Below are experts of layer 2 (counted from 0) of a mixture-of-experts language model. Rows are named router (the router's row for the expert), gate (a neuron's input weights, with its number), up (a neuron's input weights, with its number), down (a neuron's output weights, with its number) and show model dimensions 0-127. Each number is 128 + 32 x the weight over its row's rms, rounded and kept within 0 to 255. Numbers have three digits each.
After each expert's rows: "comes after" lists some tokens at least twice as common just before its tokens as in all text; "comes before" lists some tokens at least twice as common just after its tokens as in all text. This comes from a sample of Wikipedia text that the model never trained on. Tokens count by the router's weight.

# expert 58
router:094098097150168126083105109066156127113168118071148176165112067094108123207087097097144111136156087131210140202105144190118110117171099134091132152123090119140133156176145127117087122114147109139125188178135169150155185120116118142096155081156116181170097074143111119094148121124146158134135095118074151076131131167094085119184094163151126129172114126095162118098089096097157112112177
gate5:131164146108087143102125115138173080144175099135138124149149120145191211132122077085171170139168080140113105101102163081091095095085145122120122153159160095102134149127152131132125098158108138138104168059139155179130135124087099170104183123068121147172133142123154152103144111096138123047178142119121100105126103145111126120104097188160188118164151103090138158247112146154161077115149
up5:137136120125128072084101132161113085114144071164085154140149160113127179072109086123174157158117116155139148195132142150085103100091116066134123082123129087133110102117178127138133132150098089182172140091185143141165108140116110100100145122127116113195131105115201179171094109151134117135067097199163144128115121168101139141066121126129096088082121141064076159155077061125169081111149
down5:127128205128170035188122102164084058086081068178130113111132103077153146116191170133115127136140052123171113115117110192097124095133146171129090128174096092128172111138109106152136125076164174130132086105103159149122185130089107105109102150104159148109155062114114112109151180167109125166146099134121099097108167125142120147147092153104128138104122099138079135090163086091118097122078
comes after: " was", " the", " were", " and", " be", " is"
comes before: " to", " of", " in", " by", ".", " as"

# expert 5
router:165172098168089165127114115121113161160191074144145196063199138105097174095147151149071159138143109129133132143167155130125156172066102106105127089138107122092090113108135132155142174082176062119121094111129143141062137094149153119116141123090124138115128164185118152173129172058127114107151171109097084081167184103121190159082113088079120119124129123163103105130092149118146156067120
gate5:095090164153098099107092210136158149125136141117133110152173146186149151118190183113068137117151108121119105122122155114166136119162107156141168110136154175143086129121114041074129056120166122156100086177131136142085147146131084131155134076150079068111085130071071185104174137195091179101117130117106108094094137153108131106081131095156143082108120161163162155151099100116118086140142
up5:142140154124130132116176043097110077144112121132101117116126136096153081118056081119199076119080157163144142143144116140092153147102134104102104131120125115158169153103135194162124215155061151093133167131109114149147073132124181113084113160103177186156198123145169066178084116111171104165121118155143138148182128122138116144180117156080101184130126068096098130121124117145120152103121
down5:126121160143094144138177133084085104124172171179134149141120115120116157173108109125147149130135130117164084158107056187081160110089068067195167109169122109145121197122161138129142132160130164143124157117114108106180204166131106136142097093168110125103086149171172117142099124117105136128090128146129133090148157164125093169165079104181181190130105096109121158100075078135039136094116
comes after: "0", ")", "3", "%", "4", "5"
comes before: " ", "\n", " —", " −", " \"", " +"

# expert 10
router:156135106107143101161110182111138079163096106148121189104154208127156190131180162120108062144090116118139137099139161155183149160107091101098138165092077099138135158091141198111169108129141111121148139106115189087160145106124114108101103146122155154139104103131112108116144116158122132179096118147163144094135033089149193118173119130121116097149189181128056122146179087093168185121126
gate5:064160144160104103131151080123124121104101136109090111118140158051146138166100115177117121135120163177146109091101135120154190069096157109147152109128171140171047121131150097123073147116084103109102103175137112132150084114142125113177165150193127128167159171157092115158107157069094130075187165156150143150171123061204138146075082147106166129142107091161117103123105165118131068139115
up5:106104106135147147104068168150074133099119151157143145092144111204101102134185154072153162098117065089106131134181144142099056146133075162099110179158062142107161158138118144114167149098167176131163125120110130128075178174111115176106114088084132166118104105103151161125153120186160168173099136105133128131140157202108149146167139106133101086083152147101146139095143059108178167142155
down5:051122079175129122152120139156115190134143155160156174123178087146116091134207199088144165074118100086132154085109126203109122133108148145129141069121132133163128212142075134121096111041136110112173090176100125129085180129120189160113110135153150158147069129143164161116105133113096119092103096140105129129156115158149126095138158085137138119085156134135068102132093108096152127152096
comes after: ",", "s", ".", " and", "),", " that"
comes before: " was", " the", " is", " he", " had", " has"

# expert 38
router:163148140129110187117177152191134114172169103169132076163059111105119117108160076132115095136036101151094108210111149149105146108146106168080120105109122087093115134166110111103103203120151051132178125184119159125153133098087092081090132117152121155189132128136102130151157130098117160098137152151120135143174100157147167088164192106132096107135141160110130138150084062138106170152135
gate0:067137106072191150145150084157132117122119106146150146118151138163143122141130164139135191106071116150064130138152142139137100157149127175157173156140101083105178155131066132086148048115108111146135144094154111054139161121165064113103175117147102107169098103154187122160174180181092121146116125113127081125098138099116141158079093139120149101184109149161154087103103217115115135135188
up0:054117174168106159094132187135110133172128142149123121137112122156143149089141093154132112154126166161123154107091083109092174110156121123109087136145141070105141127125117108201109117135125130093138113090127133142071184078106084133131130143100198185117067147187090191127129091098100065154124053084143149106189124101101148130191136109163155154131106053124062161114122140153165139147161
down0:105139125175149175065122105202092211127101097136131162111141170099168096105128148176137162118113172183168123104116116155108094070108162091156163093142206127144098144126196103105098105095110089119148125139129052150098139116157166120124136102138117159183069120176119122132129177099162102160130109076107167126096156150099110138106116102117157069115169129107104112163111044104166158144134
comes after: " ", "3", "9", "2", "1", "4"
comes before: " |", ".", "0", "–", ",", "5"

# expert 48
router:164183124136122166060170162153170147122104176155107135116137095113174122181152149182164164108117126152172066082134160147086151136077088136153143071141134121118116119083148121114124099119084118138166168180177085104127087122115174166154077052144084112145147110150075181177089080132130096083121089124117128125172137108103151135113173091077078098168163105135137160084183111099142157116130
gate6:193134139122140135181096133128139114125141135142131114178093161076234157136099122062086117121104103149094126124107139119096113168125201106164132111119090111136121141093164079142118156152123144211091087132147101139111138083092106077141081164166070118095086127149193194126173156115105148144099131094157078111122102070098098120133124139116112076158084062125156152131195110119147138128155
up6:093164158132152131097142128114126156148076107147139128085139122150100151146168111139162141192096093078179123124148119140122101144136054135166131156182174164189189114165104161149131109129116104120084136110138124046094045169115138166084122183153109092118145147121049071100095066138152082159185189155136154177134098139116121113091160113142133132079167153157131089112145135148136093115088
down6:162090123140162126138138115169118168120172087126117135143125070136108174085142174123144114104157116127119140092118162110168159153145139136161107210139121084077103119114181124070178193108114052147152136103105106162134132145150130083169120190098062176132101110088155131157105142116186148109140104092115148128177135043194137136100153185155154158099091080126196104134119139156125182123101
comes after: " ", "–", " (", " Women", " −", "_{"
comes before: "9", "0", "8", "5", "6", "7"

# expert 16
router:126110066179088132121114144125118093107131103109103161127133125126117093052096103180103150126093193192112142136082082143110163130128129146110059134144121094120154087133075091123119191168145098132178091135135126115133109104051125128097122105099105095169117104166056118128132185046155124034119111154131068122115127103155148101160087118151109128119146123097065094151097089151115158116176
gate0:137152139169104126146174145111076100087100091060147122174117123147109172112154091126104148106101217109107122077165128113135139199183132105131155135070108146143130170115101155143101114138144056120146203158171146062176119123138153125148111117179124132183094185157119140164115177082134107169139103137158158173086126147185144162129146162159117097110116166098109185102121175085113090128167
up0:144089118143118101131130116092161157138136092170102141128143159196137135115110156123156110149083129127141071141073115161141104081078174076165156185112100107070137059111148134053132138092191161102083137102128118230118068147131124108153130150137120164104123151125116172100088058143130135117134190151149125156107151110098115096123048164154136164148083108146160112132118082179172140091107
down0:119104076152126090096091079141150105181095102124048123136120171098105171158119093122132171126145145102136122086124155126091207138136154093148186089169143088082131153148149097117137159173139111084085116105228100093120098155135096107093117149115090139126157127121118139083120130102122074144191072118162144097080114133083062169170086152125142135115139151172174151179146121094079141163112
comes after: "1", " ", "2", "4", "3", "8"
comes before: " |", ".", "–", "0", ",", "5"

# expert 22
router:120086128100055101120133143123157186095175140167142125167088158149136088124153092126121133180190131125173070159127095110129080118118108180162122078081131158135140089125115111075152119127112106095127121117101098108149204125132123176164071057098162159117152095112194144169083124161159101151114165124132109107086130146144139091123098097097127143153220131146147212082130160081110143160150
gate6:129148183137061123126105119097080106112193113094065173191095153141116152185118105138153133130180161110132159124132107077183131115115065132102143115123113130140110172138083112179166142114105125124123174120075130098177091134126130195145106084089091119108160083115113144174080123128158153152144115152172097082120102144090146101100132129138069100147145171156139154191142185107168083057185
up6:117124074117094218087086081136139159142100110161151128059120135142141091115138105104117096160128079114121136133169088108101137114080116104132114156108175113130135139155093093134000108120159124108144163184155073115112133088099145088118146109111152131127132104160140176101145056104133125128157134126119184183093162149143058142164089199115148136173112140083159087141086119086162126135107
down6:119109176119075178169189115104183167150106134060141126089159105115159143147149153145183163112131112124110082088135088146117139164114141151106061090099089075155180125099093107141175121155161139148131140170178126122087158173157129151159130112109073104111132146184153129124024115106094173131203135112080153201146099121153118129058103140147126152118100107124111127103154087142150153099103
comes after: " the", " a", "-", " The", " his", " and"
comes before: "s", " of", "ing", "'", ":", "ed"

# expert 52
router:154057154125166142108165123117152150164149171065148126181084121114066169178079136112166155113100142145204114176135119167163091189094096150118169089187114180117095138106107164125137118173160167124102121166153093125060143150113087154093108102170184130080136149138164129145107123138171173079107137103103110127099177126119068152098156144099116168121091167134160085125129138126068102154108
gate5:093130089120071100114175118105155142147110102085162146106187111108076146102102082113147107124156134121084173096088152121173137106106111162121187107167138157129124151184148139137113106135121090148152100129127145130160131138157090111190139094201140157124211145118113109178162166068173158195115118139107104080080157145099159100095150209106076130144193169194154145124087120134136130151171
up5:132134190122186126150036112151112124111136164159103158149077088134181144139156181117104164151119087142150073178156082153070134191135135105120062174094122084096095096120152127113143118121120133110119162094164137131129128128111123126088131162061131101121092114131156124078086083185069117091157129091151125164146126068159116124114115070104153136071074085085104105131193137151111148113088
down5:157142099156149111094124144139034076141179079096081080104116147153109179160118104083116159143176157143142151125047100172121064081141140145124105181128140152143170152098079142190140153096117164094131161074123207125157142179114131151141105079111109159156132091106118085174122147081134092091172118153161128119147115068121125139117102181066135104125106136145102124150151107167178122131103
comes after: " |", ":", ";", " in", " and", " a"
comes before: "1", "2", "3", "4", "5", "6"

# expert 26
router:144085135123140146175119112167118128100114099102155105140149104170150163137142146119066118125117081119150127060170174111146089118113160120174147149132115151119135131132124155139234057106131115128165159094103119163091125141152135061147093151145076134080191156113143106165104162121101165077216103072145131151151106128149135143054110140130186129100130113143083126217172169107083106111120
gate0:184160096158107103192111096156143181137148083135132143180104104143115124097154130135109128154145148110063095118083174086159105108088201105168133109124104160136157074110157162073111155064089153122168165096116125135150123101198145194142099160129084113171174146171073086158112137124113116127113125118166147157098071096115076086075088140085123182148099155099152085114153088160150121122129
up0:100098122143148133098115081109060050082106121093127117111153139109158097163109111136169119109175133054147119115147146116075189150185070139098166137155098113115064143104093129154116200152132116122101087140120172100173140148045103098135127106073163184165147176070141159155107123133087125164196154141133132131183151113141116124170178117165140071132164121156116123145095159094094131112125
down0:174107138091175139136124156138095108102110119099167120108170101195133204138162179091151105108087118193125065100148121125116120121095141130137057184108118156164069155124145123092149097092132139079090101149145070135196159145148147105115157119159141173101150103122142112137102156132095152151142097095117176104120093135134145042126176119063137146178194117060115067118135091096147155132144
comes after: "\n", " |", ".", ")", "==", " ="
comes before: "-", "|", "\n", "==", "The", "==="

# expert 61
router:133126064124075193128095116115107102137116121178074123099185104112133071096142187115095153177107121063116104108106084115057127093149081113081094155129091123168196144132184123082155176151145102124103139135147145124187140113208125097170126111118127140165143117107128155068161148156083111129186144123147149162124111076124146087112140111126089061104154107092131155147109117148142111056160
gate0:192140146183157163171156138108097124152124125140169146150151124097078135055106144115105085144143132064150098137148147135074123178099080113123157143153126153143087151120104112176113127130159095153036148146169109128143086143146103089111106149107143123183096096146148220150203126109127127083129129112103071136148148182119124143115115059157134123109095083163121061124067097104128166136192
up0:171110119196139160169151141120080109130143133150148129162169122137102137077138131126111073158134105069126104121126145146081160194109085097130189127146113175128090151111133130162135150142133104155068154128159112115154090162145111090074103168114126125168086073160144213160210143120132089113136141113104077104153160176117119132119102075151099136084070079152101052133072097100125157138183
down0:055120155085147109112068061126176104109110164108120142092115134106112134061164176134137096160183133159170120128100147146123116150176168138158139148143112107154135130087161147076068144166097114152130110129107164101105124136101105142073038127141197080131161137094169143085121122157054077074090120089123129175103121125202160132146133125115148138161131106149148072133110060083115133105134
comes after: " United", ",", " of", " in", " South", " New"
comes before: ",", " |", ".", " (", "n", " and"

# expert 44
router:181105124122137084090084191137152101094152127079124189135104063089118157092100205108102151124103127137113142110136106108144129118130096142163084138128099174093108085102102093104085193152148143144146156183135121104119168147128144131154177145133088086173104094125104179127152110145120107178110141149147145088113113067193171132145060071098148111143212147109084194093111134140132130138067
gate0:166128155087135078117122164164096147086110172115152072169151165095121121137116139170122068156142161143129123193107162099098074082046083108107090069150180073141118107157143119083166132159099144128125155108137080126093127176164100084108145147104133120150131147144097093135147163121058185122074093074132069105170153188097163106138120137082097131133165125123104174065158125130103134101128
up0:080094126119139141154172064070140154174133125125100153110127112168165145120158139112141203054107058133144124064121104138112144149171152150150178166100131193093098133101098123201094161126140138091102114132105129109125141104138156107148118118169093077110103106153136127180128059123176123121148145160181131146118079056162074146130136149165162112117112112120163087192113100158149065187112
down0:149118123097143106083202118104119146129101143137073198148157097163182102166094093118182113069112078132161117080182122126077144132138122180120142131168091130122129157105097156144106116088106040108115095084085105085131100104114162177096134150107073167156137132163143158149166077093163123129129091118142140153153096061205126087120125104128147141080107133165118131096081166117146172112074
comes after: "1", "9", "0", "2", "8", "7"
comes before: "9", "8", "7", "6", "0", "5"